Weights of a small mixture-of-experts language model, trained from scratch on English Wikipedia.
Size: 10 layers, width 128, vocabulary 2048, 33.4M parameters.
Experts: 32 experts in each of 9 layers, 288 SwiGLU neurons an expert, 1 pick a token.
Training: a variant of SOAP for the experts, 616M tokens, 4800 steps.
Below are experts of layer 5 (counted from 0) of a mixture-of-experts language model. Rows are named router (the router's row for the expert), gate (a neuron's input weights, with its number), up (a neuron's input weights, with its number) and show model dimensions 64-127. Each number is 128 + 24 x the weight over its row's rms, rounded and kept within 0 to 255.
Before each expert's rows: "mostly gets" lists some tokens that are sent to it at least half of the time. This comes from a sample of Wikipedia text that the model never trained on.

# expert 4
mostly gets: " some", " such", " most", " high", " known", " large"
router [130 132 152 110 181 142 153  70 102 144 119 130 128 156 139  96  97  72 128 134 165  81 136 162  74 109 136 129 104 137 108 142 135 133 131 157 136  69 107  98 170 138 157  99 123 109  96 173 134 117 124 117 101 138 131 115 155 151 111 108  95 159 143 151]
gate0 [137 145 131 124  71 106 104 125 119 141 158 118 118  88 121 102 168  93 153 114 155 125 130 162 153 158 109 147  80 139 166 136 116 132 122 146 104 126 123 121 160 132 134 155 144 114 168  90 108 126 114 125 153 116 133  98 164 120 159 158 125 141 148 139]
up0 [111 118 122  79 133 136 123 131 115 117 125 144 135 115 116 154 125  96 145 131 105 134 164  89 135 123 123 150 110 116  96 117 118 166 118  78 134 104 134 147  94 137 105 179 134 141 146 128 115 113 141  85 117  82 110 148 128 152 143 129 127 153 107 120]
gate1 [164 134 137 144 178 150 130 106 105  91 110 158 136 102 109 125 148 113 113  93 141 116 136 128 112 147 124 125 126 150 100 155 166 161 135 106 155 118 133 117 130 117 156 144 130 135 129  94  95 125 188  72 117 108 163  78 144 154  97 117 143 141 114 145]
up1 [106  96 108 151 109 141 132 127 116 190 150 108 129 152 133 123 168 132 140 153 116 159  97 128 159 127 131 152 107 116 168 125 112  83 130 110 103 140  99 142 126 161 121 105 110 138 146 167 113 118 136 106 122 137 157 150 101  99 109  91 118 103 164 113]
gate2 [136 129 163 118 129 120 124  75 143 127 123 129 139 116 164 139 142 112 132 163 123  97 112 145 124 120 162 191 123 182 145 145 164 125 128 117 163 126  79 155 144 143  82 113 125 151 141 112 152 125 152 153 147 149 133 146  95 118 120 126 135  91 121 114]
up2 [128 150 131 116 109 138 132 128 149 112 153  55 121 143 137 137 140  87 129 150 109  73 110 136 140  97 112 140 138 184 119 131 126 121 142 138 116 153 112 102 160 157  79 138 118 117  73 151 125 131 124 114 117 190 144 132 130 145  99 113 148 135 102 122]
gate3 [115 140 161 162 127 138 102 102 154  94 155 137 172 130 124 104 156 159 131  95 139  79 155 168  99 139 138 140 140 131 115 113 132 175 159 103 157 103 147 128 132 122 143 140 141 176 126 154 156 156 198  84 117 140 132 134 114 150  97  92 135 165 170  90]
up3 [126 154 130 134 112 137 116 101 160 165 110 114 156 131 137  83 145 151 145 152 122 190 101 111 117 159 175 141 133 162 100 152 146 130 153 172  87 128 151 104 118 153 128 164 141 152  90 100 119 143 139 152 148 122 118 111 149 113 105 144 129 111 162 144]
gate4 [123 109 159 187  92 137 115 121 102 145 124 168 120  69 117  83 116 144 138 165 144 136 108 102 107  82 172 130 115 135 151 134 163 130 128  89 167 156 175 101 122 160 135 126 142 130 130 166 145 167 158 166 155 125 126 149 102 120 142 152 144 160  68 128]
up4 [134 155 141 163 119 143 183 123 119 152 142 138  74  96 115  98 122 148 133 141 161 123 114 110  73  60 159 109 114 161 145 146 120 146 120 150 135 141 142 116 138 133 120 104 148 123 133 168 177 118 119 119 123 128 112 129 116 194 121 135 131 126  98 149]
gate5 [134 122 163  99 156 136 125 160 114 120 150 132 143 119 124  90 133 109 127 142 147 165  80 130 122 134 127 128 161 119  66 163 121 153 147 155  98 131 148 124 110 124 113 141 143 155 141 137 127 145 162 123  85 175 106 104 150 148 151 174 129 147 120 173]
up5 [107 156 118  52 117 125 118 125 120 131 140 146 159 122 111 104 121  80 165 118 155 162 123 170 140 114 104 138  84 174 121 140  99 149 107 132 132  99 131 129 149 176 118 104 120 143 119 142 122 144 127 142 140 140 115  87 124 108 110 160 140 144  94 123]
gate6 [138 187 141 115 152 115 162 121 120 117 153  72 161 107 112 113  97 128 110  90 116 112 144 138  82 163 102 113 147 124 135 112 144 160 118 101 159 121 112 129 137 115 132 133 119 163 112 137 105  96 142 117 114 115 171 140 149 142 115  83 108 137 143 127]
up6 [117  74 118 125 110 171  98 144 118 102  94 136 120  99 148 124 153 128 113 143 156 130 125 149 119 136 101 135  78 154 115 154 143 135 153 130 107 141 129  94 136 103 114 133  93  95 138 154 142 172 157 145 119 107 151 183 121  99 153 137 152 102 157 139]
gate7 [138 114 138 127 184 163 160 118 115 122 124 123 151 136 114 114 111  88  89 123 136  74 138 117  80 114 112 146 148 105 144 163 108 170 126  91 117 121 128 140 132 118 170 143 137 104 110 146 117 156 133  99  85 130 120 133 151 154 169 125 106 137 122 171]
up7 [182 102 102 144  94 159 135  57 135 160 148 102  85  96 152 112 142 124 137 116 155 108 157 156 142 143 116 139 139 127 127 122 152 115 129 125 119 117 119 134  98 124 166 161 143 136 118 142 142 104  82 134  79 123  82 140 112 153 104 121 150 181 104 131]
gate8 [121 135 204 124 148 146 102  95 110  92  96 136 142 143 130 135 123 119 116 164 135 127 132 160 120 131 178 136 111 169 137 144 140 130 115 158 130 128 112  93 177 141 113 118 133  91 101 170 109 151 139 153 118 157 115 130 127 167  67  97 142  73 132 142]
up8 [127 135 132 137 146 143  93 122 104 137 124 109 101 115 159 193 132 154 124 112 104 142 146  97 109 122 183 107  99 122 135 150 136 135 138 141 135 152 133 117 120  95 110  70  70  94 109 124 132  93 103 114 122 117 159 104 106 155 165 120 139 121  85 160]
gate9 [119 123 142 158 141 124 131  89 156  85 141 132 160 166 159 138 168 139 117  92 128 113 116 153  92 105 113 104 150  95 124 111 105 122 145 113 132 136  68 127 123 104 172 115 128 147  60 116 112  94 104 118 114 120 124 133 131 156 145  86 146 134  93 119]
up9 [133 134 129 119 142 127 131 156 151 144 107 117 190 114  84  86 155  94  99 126 105 123 112 102 168 137 167 129 130 100 153 131 120 119  84  99 123 111 167 125 133 160 143 134 122  93 104 141 121 110 174 144 110 141 116 121 149  98 144 135 133 111 114 137]
gate10 [143  68 162 135 106 136 120  98 126 137 119 110 124 127  87  81 141 120  88 172 148  95 144 167 101 118 119 160 114 125  99 141 119 137 105 131 133 139 104 122 161 170 118 105  94 116 119 150 162  99  92 140 141 126 141 149 165  85 130 132 154  97 122  90]
up10 [131  99 128 134 129 146 140 113 158  99  96 124  73 120  90 117 161 110  91 117 134  99 170 140 130 133 156 109 126 136 113 147 134 157  94  72 102 150 129 117 158 152 141 118 128 116 104 149 126 174  87 148 118  70 127 164 109 144 134 107 176 138 112 180]
gate11 [134 133 133 108 112 116 127 106 117 114 115 110 150 149 154 113  86 104 109 115 172 117 132 157 156 114  90 142 109 134 132 102 132 166 146 100 141 113 152 111 150 125  94  92 142 144 173 175 161 147 125 123  98 131 129 137 145 164 134  90 129 178 135 126]
up11 [124 125 150 106 108 132 138 130 104  84 148  92 103 113 139 168 133 131 127  95 144  99 123 174 132 103 128 139 154 151 129 125 143 175 137 109 131  61 116 103 134 116  82 148 186 166 142 108 164 124 162 119  92 129 139 174 128 132 102 119 153 112 131 120]
gate12 [152 118 129 129 103 156 128  76 135 140 148 131 118 137 147  88  91 132 170 112 139 135 134 132 135 116 120 135 152 167 172 134 169 158 120 153 117 123 130 157 157 141 143 126 104 124 109 147 116 100 101 116 142 106 111 106 113 153 148 137 131  80 165 100]
up12 [126 146 132 194  86 131  76 182 158 147 123 138 123 120 128 121 126 177 105 153 101 123  94 102 158 149 128 121 124 120 141 162 155 127 126 122 121 172 106 134 106 109 119 147  93 115 125 109 148 138 120 157 133 170 141 149 109  94 147 129 158 138 120  85]
gate13 [147 141 121 114 176 132  93 128 120 129 115 158 112 118 126 103 130 113 131 112 152 141 185 126 166 116 107 163 107  99 101 161 147  99 120 138 169 119 113 119 116  96  99 121 147 111 166 152 160 147 132 111 189 134  87 146 144 126  84 127 127 124 144 152]
up13 [102 152 129 117 117 141 115 145 107 138 127 131 132 166 154 131 134 145 107 131 160 113 155 102 104 144 148 108  77  82 133 111 125  92 122 155 109 127 122 145 158 132  88 103 172 151 171 169 126 136 130 134 150 129 118 112 123 137 102 138  97 123 129 109]
gate14 [111 118  94 158 113  78 130 101  98 111 104 126 113 116 131 130 104 107 125  90 142 146 137 174 137 104 140 117  97 148 144 174 138  94 143 131 141  96  95 114 136 137  93 114 143 118 114 117 138 144 128 122 100 115 128 127 137 130 137 169 126 155 120 159]
up14 [109 137 171 138 151 177 115 162  96 129 110 142 115 134 148 118 153 147 164 159 139 110 105 108  95 158 123 146 165 106 130 126  81 142 164 128  93 131 128 123 105 153 128 136 106 130 143  97 153 129 115 139 144 135 124 158  79 141 125 107 142 111 146 119]
gate15 [164 109 126 153 133 108 125 124 111 137 171 134 150 109 145  97 124 114 127  99  80 126 154 129 111 116 110 130 167 187 129 125  86 170 116 104 126 151 139 151 103 130 125 139 152  90 125 135 134 118 108 166  95 142  98 137 144 155 105 127  77 108 142 127]
up15 [122 166 161 155 148 102 113 131 114 165 169 163 146 136 102 144 146 162 126 113 131 121 145 136 138 109  92  95 120 159 174 122 104 172 155 148  91 153 128 113 138 127 110 120 111 113 128 161 157 132 155 140 132 152  98 145 157 138 103  96 103 122 153 169]
gate16 [122 132 128 155 117 113 121 157 125 162  69 131 117 147 129 139  95 144 145 125 102 165 192 127 152 145 162 146 114 152  96 113 156 135 150 126 136  86 147 121 120 133 142 148 122 156 160 133 134 143 156 109 111 106 115 114 143 145 142 155 149 101 118 152]
up16 [126 138 148 126 156 120 120 163 116 136 120 118 138 129  99 132 118 125 133 108  74 135 155 144 117  60  90 137 123 200  97 121 145 121 117 146 100 143  86 138 141 121 103  98 141 157 144 116 127 144 157  99  91 131 123 158 105  63 135  87 109 121 143 134]

# expert 21
mostly gets: "ep", " having", " because", " However", " out", " though"
router [129 120 153 134 162 108 135 124  61 130 130 115 101 182 132 106 117 102 168 141 142 140 136 161 117 143 100 168 129 123 122 166 132 150 148 155 126  96 116 113 162 125 161  45 149 117 113 157 147 101 107 143 149 109 134 155 146 108 105 128 109 140 141 130]
gate0 [165  90 139 151 126 149 128 118 139  87 171 117  69 133 120 140 117 154 141 152  97 153 152 102 122 115 107 136 149 120 169 130  95 125 103 140 150 115 115 127  82  98 122 184 176 166 102 144 139 116  94 119 128 125 131 163 131 106 148 145 125 170 110 138]
up0 [126 156 133 142 138  81 147 121 109 167 122 140 138 103  94 131  91 136 149  96  89 131 149 186 150 119 129 103 147 146 142  97 150 139 112 139 118 140 110 166 225 132 149 137 113 131 127 147  92 113 128 141 127 136 121 109 132 101 129 119 135 116 140 107]
gate1 [125 135 152  83 102 106 110 141 117 114 141 167 106 141 142 117  88 132 123 137 144  80 166 154 154 139 103 100 146 167 118 144  68 142  93 164 124 107 144 148 152 127 135 106  88 111  97 138 118 105 137 209 141 145 131  93 181 111 163 171 123 139  94 123]
up1 [115  99 179 132 120 177 110 120 154 121 148 141 119 155 110  64 148 144 133 115 132  96 124 117 124 141 110 130 108  93 142 158  99 123 106 150 129 183 121 130 163 174 133 141 131 135  91  91 102 146 188 165 132 138 133  72 172 143 110 162 134 105  77 146]
gate2 [126 127 169 170 161 132 179 134 140 129 157 128 145 148 142  85 136 110 172  94 138 100 107 135 135 133 111 131 172 152 116 147  95 157 154 121 134 152 161 128 155 114 142 124 138  79 116 139 191  97 101 173 120  96  89 107 135 115  94 104  96 169 111 118]
up2 [149 119 146 128  99  92 157  86  99 121 166 170 157 120 133 107 123  94 157 147 144 119 125 143 100 153 135 115 197 127  81 148 104 145 149 104 175 130 140 125 153 101 135 126 183  68  86 131 185  89 137 178 116 128 136 149  99 140  97 138 119 135 103 103]
gate3 [140 111 142 161 206 134 128  99 138 147 115  98 130  88 104  97 116 120 134  99 115  86 129 117 164 161 112 171 142 126 128 112 134 145 175 112 119 118 135 131 170 116 150 133 138 139 124 151 148  90 134 134 123 143  96 136 121  78 107 183 116 186 146 176]
up3 [141 162 134 110 152 132 137  84 131 161  87  82 189  97 117  58 140 153 164 123 129 127 134 171 139 181 139 125 110 121 113 124 127 117 145 102 154 138 117 113 129 133 132 107 143 134 125 114 127 126 114  99 141 108 143 134 108 124 118 145 130 131 106 170]
gate4 [113 143 133 157  86 155 116 149 132 131 108 161  72 172 140 139 133 178  87 123 131 142 137 144 103 129 119 157 132  95 164 156 114 137 152 128 136 134 120 153 159 140 140 121 121 160  70  70 127 163 158 142 167 104 119 155 141 124  93 120 151 104 150 148]
up4 [109 101 137 147  96 124 144 147  98 138 110 152 147 150 109 153 102 166 126  98 169 132 119 123 119 132 139 150 115  97 168 156 121 150 181 120 135 120 157 102 182 128 120 139 131 129 117  91 113 110 126 133 155 138 149  94 162 156 142 113 147 124 189 138]
gate5 [113 122 140 160 116 167 114 109 108 157  84 134 154 148 166 119 121 121 184 100 149 108 112 147 153 123 151 139 142 126 121 168 138 111 123 161 137 151 134 126  91 141 123 110 128 136  77 145 132 157 121 139 173 117 145 150 161 117 136 157 133 114 144  87]
up5 [127 115 124  80 195  59 138 145 173 147 122 133 160 130 139 113 114 160 117 134 110  95 154 129 110 167 137 132 119  94 120 121 159 119 124 148 125 124  96 153 157 131  95 136 122 109 135 159 125 145 146 128 133 154 138 136 158 123 100 102 152 126 142 103]
gate6 [115 105 119 114 123 139 142 106 129 117 140 127 158 162 114 124 120 121 125 106 128 136 131 160 138 119 148 106  89 110  91 133 126 140 129 103  72  94 133 112  80 170 126 122 161 123 171 107 130  90 128 123 109 142 147 138 182  92 100 153 148 140 144 142]
up6 [131 152 103 132 191 131 147 167  94 171 144 138 133 122 135 123 115 143 141 131  96  94 125 123 124 179 119  99 101  91 137  99 132 148 159 152 155 153 137 119 162 145 118 142  90 110 116 136  99 132 143 130 112 148 105 152 130 132 106 121 145 122 168 152]
gate7 [155 104 103 109 131 153 135 121 158 127 142 112 158 134 150 144  96  96 138 135 128 102 143 156 140 118 120 164 119 143 111 112 106 159  64 146 148 138 130 121 102  81 139  81 100  82  91  97 107  93 123 121 154 173 140 170 141 130  97 150 138 143 102 133]
up7 [139 112 153  91  80  99 118 123 118 131 136 153 127 133 136 129 112  64 159 118 135 121 127 131 141 125 147 134 158 114 151 141 195  87 122 132 112 159 135 143 151 103 135 123 119 113 122  76 150 171 120 137 137  88 148 107 139 104 133 112  98 115 110 120]
gate8 [154 137 174 149 181 117 141 117 144 111 111 118 188 144 150  93 191 134  97 108 159 105 136 152 124  92 132 136 124 110 139 146 115 125 152 121 111  95  96 148 146 108 137 102 148 126 177 114 146 103 133 139 127  91 136 106 107 105 131  96 119 118 204 174]
up8 [131 153 142 172 144 112 121 138 112 135 151 153 159 143 162  94 144  93 118  94  96 145 128 142 139  99 156 137 106 120 157 136 127 111 137 132 157 122 107 172 155  88 133 123 171 120 155 131 166 112 155 126 122  90 108 115 142 113 149 121  88 126 180 172]
gate9 [ 90  97 137 152  99 132 107  76 110 122 105 152  68  78 130 155 137 126 101 150 152 105 177 139 116 132 122  92 112  83 138 149 114 134 146 169 138 113 132 151 126 132 160  94 129 148 147 139 129 135 103 116 138  94 124 129 124 118 123 160 141  81  91 142]
up9 [131 137 159 165 177 124 158  94 107 158 105 130 143 151 128  91 135 103  88 141 128 168 153 123 137 164 158 139  97 131 124 120 134 159 127 108  96 117 120 120 101 159 120 143 129 167 141 142 162  78 146  63 102 142 114 156 102 129 138  98 146 144  97 135]
gate10 [112 117 150 131 105 148 155 129 140 155 130 155 193 179 156 143 121  90 166 107 129  99 177 104 152 169 136 144  82  88 167 179 129 159 124 144 155  90 131 135 155 118 151 122 107 121 165 125 139 123 122 195 155 148 133 168 135 130 107 116 109 130 117 123]
up10 [160 141 159 164 117 107 150 128 108  98 114 140 116 129 167 118 172 106 180 119 115 106  90 117 105  98 111 135 123 137 116  93 171 138 140 142 169 133 108 122 129 133 114 143 109 100 117  67 119 106 124 127 100 147 132 122  71 136 166 113 146 127 168 111]
gate11 [144 109 133 158 139 131 103 120  63 102 151 101 126 124 155  86  99  99 127  99 127 123 141 120 132 125 110 139 127 180 123 127  95 148 117 132 144 110 144 144 119 131 158 145 140 147 120 134  93 169 164 119 125 126 151 156 150 132 135 114 111 121 153 101]
up11 [112 124 121  93  83 114 156 149  89 136  81  95 142 175 119  85 137 172 151 128 168 121 122 142 146 105 109 157 126 157 113 132 165 143 156  88 130 129 140 168 128  74 134 124 125 141 137 145 123 111 116 108 106 155 136 110 155 127 123 131 124 150 176 134]
gate12 [159 134 111  98 140 138 133 131 114 174 154 135 135 117 133 119 142 121 124 118 165  95 127  95 136 127 146 111 152  98 138 122 163 145 149 147 136 150 137 125 169 111 111 152 159 158 130 116  97 150 128 119 139 114  88 176 129 169 114 137 158 150  96  71]
up12 [115 130 127 138  68 147 118 151 144 131 138 186 120 122  99 106 175 134 137  92 100 123  99 137  97  95 143 133 127 131 124 108  95 104 138 109 126 116 100 133 121 101 147 131 144 143 119 148 197  97 138 124 109 140 117 116 152 151 195  79 160 159 143  80]
gate13 [115  84 123 112 113 118 113 119 125 143 122 150 105 143 107 156 130 111 119 138 139 108 164 161 119 149 157 123 136 110 131 121 121 138 163 142 103  99 131 163 134 112 154 107 132 105 153 153 159 117  83 105 178 110  98 124 133 142 110 163 107 122 139 161]
up13 [150 167 132 176 130 149 126 129 105 127 161 175 143 138 110 180 127 135 144 115  99 116 114 126 122 173 138 112 116 145  76 117 100 109 132  97  82 131 109  72 131  85 131 144 115  72  86 117 141 156 113 128  83 164 104 132 131 151 125 136 140 130 135 117]
gate14 [122 140 134 176 157  64 125 130 127 121 106 117 136 161 135 135 112 124 124 129 143 139 106 123 122 164 128 148 121 110 143 150 144 131 124 136 106 108  88 137  99 147 139 111 129 182 106 165 175  93 117 159 133 114 129 127 164 104 119 132 142 146 131 126]
up14 [116 119 123 160 138 119 127 129 156 134 134 107  90 150 117  94  92 139 100 120 139 101 111 130 171 123 122 133 152 173 108 121 149  99 139 128 139 129  95 103  84 125 118 131 141 104 127 139 126 164 141 141 143  75 164 120 120 104 144 148 127 164 182  95]
gate15 [102 118 160 158 143  95  97 105 145 122 116 132 146 122 118 116 146 108 123 159 160 106 180 126 131 124 127 169 105 135 114 104 164 139 125 180 139 116 159 149 139 140 159  87 112 110 114 126 154 118 134 118 146 116  89 109 134 127 112 124 163 120 140 142]
up15 [143  72 145 107 140 127 171 113  97 111  72 139 140 151 138 116 112 131 157 168 167 101 118 133 149 105 129 163 142 126 102 127 113 106 137 132 175 101 100  95 126 162 113 105 117 119 158 107 135 113 167 118 110  76  93 129 139 140 111 108 111 108 118 114]
gate16 [123 140 125 144  90 120 118 128  93 102 130 112 147 110 135  74 127  99 151  86 171 165 157 133 105 140 101 138 138 113 180 162 123 152 150 120 150 120 147 147 133 138 121 115 157 127 132 149 121 125 136  89 124  84 122 142 142 181 115 137  96 154 136 152]
up16 [103  82 138 125 122 128 135 140 131 107 142 135 118 121 160 105 119 120 105  94 165 175  99 130 137 163 169 149 150 146 182 119  89 102 136 144 142 143 140 127  99 155 137 122 117 131  95  88 117 108  94  99 104 165 105 113 129 170 170 121 101  92 137 114]

# expert 28
mostly gets: "ć", "š", "ov", "Š", " Peter"
router [123 102 170 146 157 119 141 145  90 139 127 100 133 132 156 109 114 105 139 113 179 151 135 144  88 127 106 161 114  99 125 141 141 165 144 152 179 100 137 118 126 137 150 125 110 164 128 140 122 143 114 158 136 112  98 132 158 125 111 150 101 143 143 133]
gate1 [154 117 132 158 124  71 111 124 128 148 121 138 115 108 149 105 129  93 133 144 165 145 123 132 102 142 129 147 138 101  83 138 147 159 128 146 137 157 150 137 135 115 135 135 122 102 138 104 118 139 105 101 119 128  98 120 130 149 171 135  96 134 118 129]
up1 [ 94  85 129 125  92 141 177 122 134 152 129  97  95 122 130 131 114 123 151 138 105 120 167 151 117  94 148 127 119 143 112  95 123 106 107 145 115 170 108 116 119 170 131 148 131 112 134 139 134 123  88 129 189 133 158 135 160  87 102 137 152 127 151 121]
gate2 [154 149 178 142 111 132 110 107 145  79  78 102 120 120 160 152 145 136 111 108  90 156 112  95 141 169 142 141 159  95  84  89  81 139 114 108 113 141 165 128 108 103 154 122 113 146 143 124 105  95 144 112  89 108 122  91 116 165 140 102 130 141 163 146]
up2 [131 118  80 140 141 129 169 113 100 111 193 141 123 117 157 126 112 146 115 148 158  99 153 156 133 126  97 111  98 122 160 119 164 116 122 108 132  98  76 109 149 115 134 115 161  85 108 138  96 161 135 143 173 171 143 139 152 125 129 133 138 142 110 110]
gate3 [154 179 143 118 122 121 162  97 145 153 153 147 149 139 173 146 147 100 114 122 164 120 123 149 166 177 161 130  94 123 134 133 113 137 127 123 130 112 135  93 115 109 168 175  75 117 121 119 155 122 104 152 141  89 156 135 159 143 132  93 173 105 172 128]
up3 [138  80 130 145 175 141 113 149 126 138  87 148 144 117 137 162 112 150 168  99 114 161 141 117 106 118 133 139 171 105 133 138 129 128 105 159 118 133 150 135 119 144 134 117 129 135 143 139 107 109 166 125 108 143 150 150 133 164 155  82  91 125 110 155]
gate4 [118 117 103 121  84 100 105 113  89 120 190 117 126  92 147 136  98 150 140 137 179 133 151  89 136  78 131  90  91 152 131 122 168 107 144 167 148  97 167 107 131 126  97 117 139 130  87  99 143 142 133 152 132 148 143 113  95 102 129 120 111 101 142 111]
up4 [158 142 112 156 129 139 125 176 117 146  75 131  83  93 170 136 160  95 138 119 146 134 153  92 132  87 137 122 103 137 104 102 145 111 140 131 146  92 156 124 110 145 105 138 127 103 165 104 120 121  82 155 118  86 117 180 141 149 157 150 123 145 113 148]
gate5 [ 85 165 115 173 102 175 131 164 122 112 111 133 132 151 157 147 118 136 133  84  83 127 141 138 137 138 117 121 119 154 120 139 146 113 143 119 132 122 158 127 158 130 116 124 119 136 111 123 133 153 156 131  97 124 149 115 123 128 139  90 127 121 115 111]
up5 [138  94 105 159 120 185 133 146 130 129 105 137 136 158 151  92 163 141 183 118 122 143 137 128 105 116 136 154 123 132 137 134 131 129 145 105 172 121 126 167 105 126 131 136 149 172 177 116  90 105 166 137 139 120 115 117 143 117 120 129 144 121 134 152]
gate6 [159 170 137 120  84  82 120 161 104 131 110 149 130 125 154 149 153 163 117 140 157 181 128 133 112 152 135 113 113 114 153 101 113 119 140 157 140 135 104 116 175 154  92 161 152 107 108 120 109 101 141 128 154 120 124  95 138 140 110 151 115 139  88 169]
up6 [118 156 123 142 190 193 133 125 163 125 111  86 138 133 131 145 137 119 101 158  56  87 129 134 116 106 112 158 110 123 125 139 108 140  81  78 122 116 131 152 101 118 184 138 116 137 130 148 165  97 142 142 154 117 137 153 115 141 123 170 136  92 123 138]
gate7 [110  86 113  89 123 151 141 111 144 127 154 143  98  75 145 106 124 141 152 105 155  91  97  87  81 166 103 118 108 139  92 169 171 111 111 107 141 113 144 122 153  96 117 138 100 134 110 165 130 148 132 109  96 149  95 117 116 153 142 164 113 152  77  94]
up7 [135 151 117 120 115 151 144  89  93 148 132 117 146 155 116 133 101  89  70 143 135 160 149 120 138 127 106 149 125  78 143 105 118 169 142 114 104 149 135 184 171 145  93 131 148  87 119  91 151 141 112 123 145 120  98 106 124 106 115 121 107 122 177 133]
gate8 [157 104 127 123 141 182 140 110 117 122  74 157 119 159  86 153 138 166 153 127 122 121 121 107 149 118  79 162 134 123 145 102 120 127 128 155  88 123  57 122 100 138 133 134 148 151 142 148 144  96 114 127 113  97 117  92 141 155 132 146  91 132  94 139]
up8 [150 113 103 133 127  92 107 103 169 150 154  92 152 139 169  78 133  88 130 127 146 199 143 131 122 124 174 125 141 166 156 163  93 116 114 150 144 104 173 128 120 141  98 106 134 123 103  86 139 131 127 148 151 150 133 113 113 106 136 145 132 115 135 118]
gate9 [109 156 159 134 103 144 113 138 108  89 169  95 134 134 192 108 189 124 152 129 130 138 131 113 185 138 147 155 116 125 125 152 130 144 127 161 147 124 157 158  84 143 121 116 149 140 136 102 134 128 171 134 126 131 117 140 152 115 105 138 111 105 128  97]
up9 [148 128 139 121 116 117 147  90 152 124  86 134 117 101  99 100  92 148 118 163  94 141 121 119 116 145 139 111 142 125 114 123 149 105 150 130 108 115 111  55 149 112 136 104 100 113  96 123 123 135 104 112 163 121 129 114 141 146 134  99 183 135 143 135]
gate10 [ 73 132 122 118 121 135 145  85 153 111 162 158 148 138 125 113 133 153 139 164 144 126 166 136 108  94 114 145  87 137 155 138 126  68 128 125 147 133 119 116 133 151 131 111 117 123 135 134  94 162 169 134 147 102 126 119  95 150 120 152 140 164 140 163]
up10 [123 133 151 155 147 138  84 126 159 102  93 172 141 145  80 143 138 137 134 133 127 108 101 183 147 103 110 157 134 132 124 115 106 140 153  77 141  89  93 136 142 130 109 134 116 127 133 105  99 147 127 158 134 127 112 118 145 134  78 128 105 140 127 175]
gate11 [150 107 145 116 158 135 135 151 138 120 106  97 130 133 130 127 171 126 129 133 150 164 144 114 163 166  76 126 109 142 128 138 151 125 126 119 129 180 118 117  90 186 154 117 123 160  93 118 138 110 146 107 150 158 152 124 139 136 155 133 165 144 161  77]
up11 [123 169 102 164 112 128 161 105 127 166 133  97 128 121 133  86 110 156 124 113  91 154 136 112 152  88 112 118 138 112 129 125 135 135 136 168 120 110 108 111 141 168 160  75 118 179 165 124 120  86 160 101  71 166 111 149 107 129 142 114 151 118 145 132]
gate12 [108 118 136 146 108 119 111 131 115 113 127 133 134 181 103 121 146 140  93 100 154 115 140 110 145 101 133 125  54  92  92 138 144 121 166 133 126 117 113 122 121 122  98 117 101 142 117 136 139 158  78 155 113 136 157 147 123 158 108 133 145 165 110 120]
up12 [118 136 148 180 159 125 115  91 149 155 164 163 163 117 110 150 101 133 153 156 145 118 161 111  97 101 131 137 161 109  92 129  96  56 142 107 137 140 155 124 127 109  94 170  88 133 117 135 144  92 124  89 125 120 102 132 134 175 130 129 135 142 153 133]
gate13 [135 116 110 175 171 115 122 133 143 160 111  81 132 153 152 130 119 163 159 109 139 142 124  99 107 149 156 161 147  93 139 143 130 131 152 124 161 158 100 128 133 104 124 125 110 138 133 109 129 118  97 113 160 121 123 132 124 106 161 169 102 111 151 117]
up13 [106 143 128 101  81 136 152 120  90 111 162 139 104 111 128  86 150 107  97 150 102 144 160 105 107 149 145 125 159 178 118  63 127 159  65  96 132 125 125 102 106 101 147  92 146 165 134 149 168 140 182  94 106 112  91 104 147 149 111 111 145 150 131 121]
gate14 [137  92 113 131 100 130 173 123 127 131 100 127 146 118 140 124  99 115 127 131 152 157 146 135 140 114 131 120 135 137 100 132 122 100 113 155 135 112 131 116 150  50 113 150  76 147 113 151 115 118 133 131 111 159 127 145 102 110 144 142  79 154 120 165]
up14 [159 141 130 140 109  97 114 144 133  96 160 119 115 138 159 131  94 138 153 151 168 142 163 140  99 150 170 115 171  86  66 131 152 119 129 148 142 103 169 130 146 124 141 127 157 114 106 139 136 149  97 113 112 175 102 119 136 104 108 148  84 111 137 158]
gate15 [146 147 115 113 132 124 118 141 147 133 115 158 123 159 126 161 120 112 103 193 158 102 158 149 105  97 140 156 102 165 115 133 143 147 180 102 181  84 169 133 132 155 144 142 136 125 115 118 113 101 123 132 138 116 103 111 151 154 120 133 137 109 158 108]
up15 [ 92  89 104 109  65 132 110 132 105 127 142 186 100 151 108 130 160 173 116 172 118  98 100 155 123  61 141 146 101 162 126 146 149 119 130 122 135 133 187 125 113 132  72 140 133 128 144 108 113 128 146 112 166 123 106 148 115 135 135 141 140 100 142 145]
gate16 [ 88 140 160 121 130 112 121  82  99 139 125 170  88 140 150  47 140 151 101 105 101 136 144 141 131 102 139 128 165  94 127 140 129 165 107 101 146 143 126 124 128 109 166  69 126 118 142 128 117 128 148 172 132 108 147 106 114 164 106 148 132 150 129 114]
up16 [ 86 111 116 112 104 115 135 132 149 176 130 138  86 139 118  90 119 129 109 100 117 103 120 100 162 110 169 142 178 118 121 141 140  78 103 124 153 145 150 155 121 135 153 111 135 104 192 145  67 147 135 126 144  86 143 132 123  91 132 141 103 169 105 115]
gate17 [117  93 158 123 108 132 124  86 113 105 166 108 118 171 121 137 112 108 129 140 100 137 142 115 100  90 134 128 122 116 125 118  97  90 158 165 108 107 130 120 105  55 120 152 103 116 115 106 136 133 128 142 120 131 127  98 151 125 143  97 112  96 146 139]
up17 [ 82 182 101 128 109  97 128 124 131 150  93 110  81 158 164 170 113 163 117 139 159 125 115 117 103 126 125 143 168 153 124 113 135 139 156 127 140 124 158 150 171 115 127  98 144 106 128 155 138 122 137  98 110 146 135 166 109 160 148 141 126 136 100 131]